{
  "n_layer": 11,
  "d_model": 96,
  "n_experts": 256,
  "experts_per_token": 4,
  "d_expert": 32,
  "d_shared_expert": 0,
  "activation": "squared_reglu",
  "moe_layers": [0, 1, 2, 3, 4, 5, 6, 7, 8, 9, 10],
  "router_score": "sigmoid",
  "normalize_top_k": true,
  "routed_scale": 1.0,
  "balance_loss": 0.00519,
  "balance_bias": false,
  "router_logit_norm": 2.0,
  "init_std_router": 0.0118,
  "lr_router": 0.00162,
  "n_head": 3,
  "n_kv_head": 1,
  "head_dim": 32,
  "vocab_size": 9168,
  "norm": "rmsnorm",
  "norm_place": "pre",
  "norm_eps": 1e-06,
  "positions": "rope",
  "rope_base": 10000.0,
  "rope_fraction": 0.5,
  "qk_norm": false,
  "attn_scale": 0.177,
  "tie_embeddings": false,
  "parallel_block": false,
  "extras": ["capped logits"],
  "init": "uniform",
  "init_std_qkv": 0.0579,
  "init_std_o": 0.0719,
  "init_std_up": 0.0829,
  "init_std_down": 0.0829,
  "optimizer": "soap_variant",
  "lr": 0.00671,
  "weight_decay": 0.0,
  "lr_head": 0.0201,
  "grad_clip": 1.0,
  "warmup_steps": 200,
  "schedule": "wsd",
  "decay_fraction": 1.0,
  "decay_shape": "linear",
  "final_lr_fraction": 0.0,
  "batch_tokens": 131072,
  "seq_len": 256,
  "doc_mask": false,
  "train_tokens": 627900000,
  "steps": 4791,
  "dataset": "wikipedia_en"
}
Below are experts of layer 3 (counted from 0) of a mixture-of-experts language model. Rows are named router (the router's row for the expert), gate (a neuron's input weights, with its number), up (a neuron's input weights, with its number) and show model dimensions 0-95. Each number is 128 + 24 x the weight over its row's rms, rounded and kept within 0 to 255.
After each expert's rows: "gets" lists some tokens that make up at least twice as much of what it gets as of all text. This comes from a sample of Wikipedia text that the model never trained on. Tokens count by the router's weight.

# expert 34
router [136 115 141 127 157 103 135 150 142 104 104 142 149 161 111 104 111 114 123 120 114 148 145 115  99 160 105  98  95 134 158 149 158 162  93  95 146 152  78 159 135 171 130 110 164 126  82 117 122 136 129 147 100 105 158 151 130 137 150 128 158  81 102 118 136 116 114  97 104 108 118 120 104 107 112 117 151 155 141 160 149  82 115 141 110 172 159 132  89 150 122  97  88  93 139  97]
gate0 [123 130 114 141 126 128 152 125 159 129  85 143 152 170 133 152 146 141 136 101 107  73 118 138 133 144 110 135 129 110 116 115 138 119  89 143 119 128 103  95 164 121  92 106 139 142 160 114 136 112 131 134 107 107 156 112 116  97 157 110 132 141 107 131  91  61 112 137 151  68 160 180 111 105 133 195 129 118 106 126 114  88 139 100 104 157 138 104 101 143 117 111  93 153 141 151]
up0 [134 143 104  82 128 125  80 154 120 146 105 125 111 152 140 149 129  92 125 162 143  90  95 102 111 137 111 108 131 104  98 146 113 124 140  81  99 182 119 115 147 174  90  84 111 127 149 130 119 105 117 134 105 152 152 182 156 149 156  98 117 105 134 140 118 135 150 137 120  97  84 160 147 146 130 128 125 166 129 132 121 163 158 100  79 112 105 148 124  95 108 119 142 105 142 115]
gets: " of", "st", "3", "9", " —", "E"

# expert 79
router [118  80 134 108 133 117 130 129  90 102 138 137 107 146 108 117 159 137 141 163 160 104 160 127 114 112 130 130 156  88 148 136 115 149 143 107 140 117 137 149 127 127  75 157 169 153  90 150 134 110 128  91  85 181 164 131 152 147  84 154 160 129 155 140 128 154  77 121 125 132 114 126 127 138 130 139  93 158 116 133  79 113 165 105 155  74 140 102 102 152 104 126 126 130 144 129]
gate0 [132 119 120  91 157 121 162  94 123 115 113 117 132 120 129 158 129 141  80 156 136 174 110 169 139 143 120 147 187  90 160 135  99 154 109 128 104 145 142 138 129 153 156 145 136 125 144 149  89  95 113 137 134 114 145 131 158  79 144 173 122 133 129 162 128 128 106 102 127  97 126  85 174 114 127  97 106 148 129 109 133 142 182 100 132  81 125 133 133 116 105 111 106 144 171  97]
up0 [131 111 153 142 143 126 158 107 188 129 143  97 100 119 126 173 136 145  93 127 126 120 121  89  98  97 117 153 122  94 141 102 167 131 138 145 124 160 114 135 171 167 168 138 105 110 162 127 123 164 108 119 128 122  98 115 145 153 115 139  89 139 124 136 133 163  95  93 136 127 112 148 116 156 103 152 102 152 158 184 123 137 168 129 146 123  96 143  68 103 101 147 111 112 119 131]
gets: "0", "4", "5", "6", "8", "7"

# expert 55
router [158  99 157 114 152 101 102 135 148 101 116 154 157 145 112 100 108 103 110 159  95 155 119  96  99 154 108  98  97 159 152 153 112 159 103  95 101 150  94 147 108 153 149 125 151 143 102 124 106 134 125 155 112 109 128 165 114 160 148 111 156 106  99 102 161 157 126 100  96 110  99 101 102  97 107 102 155 120 142 162 150  97 108 148 112 158 148 139 115 160 156 101 134  99 146 101]
gate0 [ 80 127 125 159 130 173 130 119  93 126 152 132 121 131 164 121 146 122 161 151 107 119 123 126 144 108 159 154 153 116 154 146  95 136 123 109 181 119 147 108  92 151  92 148 126  80 133  97 142 113  97 129 116 156  97 133 117 116 131 127  98 130 162 130 127 131 120 126 127 127 148 153  98 193 109 132  82 118 110  84 130 142 135 107 138 116  83 134  90 109 122 172  94 186 127 135]
up0 [147 125 105 122 139 141 110 120 134 135 103 126 136 121 113 130 167 145 155 133 101 172 130 109  94 114 109  96 101 126 151 144  99 137 121 102 105 125  92 168 103 128 130  98  78 130 111 153  83 114 131 177 138  98 100 165  97 141 145 135 109 133 136 122  98 140 162 109 115 143 108 102 129 142  66  93 114  96 117  93 133 156 125 157 158 125 164 142 127 145 123  77  84 149 149  93]
gets: " S", " to", " a", " I", "\n", " W"

# expert 191
router [133 137 135  93 135 142 166  90 146 133 111  81 126 113 162 118 159 144 108  98 152 140 146 151 126 145 139 174 147 123 146 145  87 122 141 141 146 102 146  85 168 136 121 142 129 126 180 109 145 102 122 127  78 117 156 127 141  99  82  83 116 155 150 130 115 133 127 134 178 112 143 139 133 106 124 138  98  82 128 116 142 157 107 151 160 145 128 148 150  62  85 133 127 129 121 141]
gate0 [126 151 158 121  60 140 121 116 121 112  98 145 155  93 125 135 163 129 127 106 125 152 105 130 108 145 108 138 147 107 144 123 127 119 127 143 115 134 188 140 139 132 144 180 164 110 139 147 107 108 151 110 112 138 149 112 144 174 161 163 115 165 114 127 139 188 146 161 135 143 127  96 100  86  95 130  99 111 140 167 201 132 140 100 108 134 130 121 149 145 124 123  99 124 131 148]
up0 [120 105 100 171 107 136  83 120 126 132 138 135 113  91 120 129  72 147 113 135  70 140 108 105 144 113 168 105 112  96 123 129 116 148 128 115 169 187 133 140 119  74 139 106 179 140 129  93 159 102 141 117 112 132 168 149 136 105 171 119 137 166  93 117 139 120 134 155 104  80 164 119 108 105 117 121 116  93 131 143 103 119 117 101 135 108 134 129 128 135 154 143 101 118 147 122]
gets: " by", " as", " with", " for", " from", " after"

# expert 222
router [152 102 151 113 155 100 101 130 146 110 115 155 162 142 112 107 106 110 109 157  98 160 119  94  95 151  99  99 104 160 147 150 114 159 103  96  98 155  94 147 106 153 152 121 152 142 110 126 112 134 133 159 110 109 129 161 117 157 151 103 158 103 102 104 154 158 124  97 103 108 102  99 103  98 108 101 150 122 142 167 158  93 105 148 113 153 147 138 111 162 153  98 136  98 152  99]
gate0 [128 120 142 185 105 146 110 120 167 165 110  82  98 125 153 119 149 123 156 114 152 134 155 162 157 126 147 124 158  95 106 152 129 138 144 157 134  95 158  80 127 126 123  89 125  92 124 120 149 118 164  89 121 143 135 105 150  95 121 146 117 105 147 148 102 129 117 146 175 125 120 143 151 128 174 162  92 140  83 107 124 106 127 112 149  97  81 148 128  96 136 152 137 127 164 147]
up0 [110 120 106 127  78 114  93 146 146 130 138 120 161 149 170 112 129 102 122  87 167 137 122 133 129 104 144 134 151 142 149 140 128 126 119  82 125 141 111 161 148 137 114  92 116 121 113 152 143 156 158 108  79  88 142 155 190 116 145 137 148 119 134 111 141 172 118 125 114 113 120 155 115 159 117 147  56 122 120 127 156 163 164 155 131 158 123 106 101 118 108 103 130 166 144 167]
gets: "\n", "6", " time", "3", "9", "4"

# expert 160
router [123 172 144 137  62 133 119  96  93 122  97 159 114 119 106 117  88 128 105 143 164 117 149 139 141 130 112 113 143 143  70 132 158 144 134 131 115 127 126 103 118 137 134 165 140 142 147 153 141 143 148  67  99 124 128  89 161 111 113 120 141  97 126 109 127 101  92 131 126 130 127 107 133 100 132 122 122 147 147 130 124 161  95  92 176 141 116 137 134 149  85 130 120 201 120 170]
gate0 [ 87 104 143 118 101 137 127 116  99 147 146 124 160 122 126 126  69 130 142 115 114 101 111 118 108 181 128 138 130 128 184 168 148 132 145 145 106 140 128  61  87 135 148 132 123 159 105 141 158 161 103 126 145 123 118 147 108 119 133 134 161 156 136 115  80 100  96 119 126 145 109  99 109 102  90 151 146 125 144 123  74 138 120 131 125 133  83 131 126 190 138 164 127 136 132 135]
up0 [152 132 132 139 110 155  94 141 116  87 106  89 191 117  94 113 114 144 112 144 145 106 146 166 138 103 143 110 133 107 119  95 115  68 134 123 171 126 134  88 125 118 127 134 112 123 176 145 109 140  69 134 135 153  97 156 149 173 107 121 161 140 121 138 166 151 148 135 163 113 115  89 137 137  79 136 130 127 131  76  99 146 120 125 142 122 112 152 131 122 124 119 136 116 136  88]
gets: "6", "5", "4", "8", "7", "3"

# expert 9
router [127 134 173 107 151 129 147 107 116 120 132 140 133 152 101 103 143 118 114 153 156 153 134 117 119 120 129 104 143 113 134 132 105 136  77  70 111 126 135 151 149 137  74 137 177 115  82 133 114 115 105 104 156 113 141 120 121 123 165 131 167 106 117  71 158 145 141  80 111  98 148 133 109 103 123 115 165 102 166 149 156  76 119 122 174 128 151 138  91 155 116 128 150 122 143 106]
gate0 [145 138 119 136  95 161 116 162 125 104 151 115 130 176 100 126 104 128 136 167 146  94 109 121  85 143 150 131 144  81 139 118 153 132 168  80 133 113 164 178 189 132 145 155 131 126 124 126 114 151  95 136 172 125 110 133  78 115 122 152 147 145 108 142 166 112 136 135 133 154 125 104 115 108 155 116 145 139  88 125 152 165 160 114 140  90 168 130 147 133 102 126 146 152 113 153]
up0 [132 130  94 150 122 145 154 108 136 122 142  65 126 133 135 119 100 114  94  91 153 153 114 109 123 150 113  96 151 101 113 128 140 139 142  99 118 133 181 139  89  93 151 130 120 116 166 153 130 103  72 142 116 174 168 118  95  79 128 142 137 154 124  93 138 123 137 126 120 116 139 138 135 109 128  77 133 169 127 101 167  94 169 114 132 132 114 115 110 114 140 101 101 111  95  91]
gets: "4", " (", "°", "6", "3", "′"

# expert 22
router [129 116 127 100 115 114  96 121 134 123 127 131 146 133  97 129 102 176 110 145 137 105 132 122 103  89 123 109 138 132 101 139 134 130 135 105 113 132 101  47 105 170 119 148 149 153 147 129 134 162 164 160  79 133 138 153 180 103 108 108 163 118 108  99 142 165 116  93 113 145 124 101 118  95  84 121 135 132  72 134 112 132 123 138 155 149 129 128  81 159 120 134 173 139 154 124]
gate0 [140 127 161 134 112 141 146 137 121 141 159 120 103 133 189 124 142 135  99 104 189 109 158 173 116 122 107 142 157 113 154 149 108 115 152 168 139 125 140 177 116  73  83 113 118 121 111 135 138 111 181 124 110 133 125 124 101 150 135 161  58 127 119 144  74 141 137 156 125 142 146 114 115 117 161 147 110 146 131  93 144 137 121 123 107 104 128 129 130 120 141 132 103 167 102 153]
up0 [136 135 127 113 110 151  78  98 129 160 106 162 102 106 121 154 113 101  97 116 105 159 128 132 139 102  95 112 114  88 128  93 157 143 163 119 151 112  84  98 159 148 113 114 141 120 135 176 132 132  98 101 128 166 129  86 123  92 141 124 131 129 115  74 137 145  82 131 106  94 113  95 130 133 132 157 151 106 142 143 136 143 152 121 123 110 154 131 148 114 110  94 191 106  95 112]
gets: "9", "6", "8", "4", "5", "7"

# expert 71
router [124 123  85 128 132 205 122  90 161  91  99 114 102 104 126 120  96 184 155 133 126 113 142 138 131 119 140 122 119 127  78 135 109 104 138 168 132 112 125 102 109 133 110 126  87 107 165 148 127 106 114 146 112 104 172 119 129  99 130 145 148 136 119 135 123  97 104 109 154 113 134 183 158 134 112 133 139 125 131 103 120 192 124 138 149 149 148 143 105 119  82 115 157 152  96 122]
gate0 [133 159 128 109 124 198 104 143 138 156  97  98 169 144  90 106 127 164 148 169 138  88 131 117 142 169 141 110 165 144 118 139 125 141 152 146 111 168  96 113 142 118 120 134 143  92  87 144 142 135 106 129 130  89 172  80 149 114 178  92 127 129 134 154 141 131 123 107 104 149 125 121 114 131 126 183 116 152 110 115 132 155 138 141 139 163 159 132 131 112 148 134 148 161 120  99]
up0 [132 166 174 123 139 151 106 148 118 144 136 119 120 146 119 131 121 126 128 133 128 129 111  69 150  91 137 142  97 109 130 123  99 126 173  93 133 108 112 128 128 128 112  98 130  79 120  88  77 144 103 131  69 109 128 125 168 110 129  99 132 134 114 134 112 108 214 146 114 104 105 128 141 103 122 143 181 122  70 126 110 114 101 129 108 134 128 138 131 141 154 143 146 131 152  98]
gets: " of", " for", " from", " in", "ing", " on"

# expert 183
router [123 140 129 165 115 123 188 160 160 121 128  73 123  92 150 107 126 157 109 124 193 127 119 152 138 138 173 179 152 127 144 143 132 128 122 161 131 108 108 143 126 119 129 128  91  90 148 109 149  91 123 128 146 126 129 147 132 142 141 164 140 181 127 136 108  84 107 104 143 128 127 129 153 131 111 135 120 103 150 101  99 177 104 159 150 115 127 154 127 105 133 134 160 135  72 123]
gate0 [104 127 108 120 149 146 115 148 137 109 165 109 151  87 115 107 124 129 100 119 175 145 174 151 156 141 160 112 158 122 146 130 148  96 141 142 120 106 116 135 140 127 112  91 136 111 115  69 129 121 143 111 115 137 146 153  95 148 121 143 119 164 122 161 161 131 118 143  85  94 119 153 131 136 147 141 138 110 109 136  84 126 124 222 133 119  93 126 141  96 136 167 135  81 150 126]
up0 [105 124 145 118 114 126 107 110  89 127 123 154 180 120 111 129 159 112  97 117 138 124 146 159 125 132 160  93 160 125 149 114 129 103 128 183 116 101  85 105 148 123 116 105 146 131 122 124 130  92 153 118 130  92 150 150 138 102 136 150 142 141 119 135 139 187 159 158  87 120 131 129 137  90 134 140 157  92 173  99  94 144  80  85 139 113 123 155 104 104  84 140 103 158 130 152]
gets: " to", " and", " with", " would", " into", " can"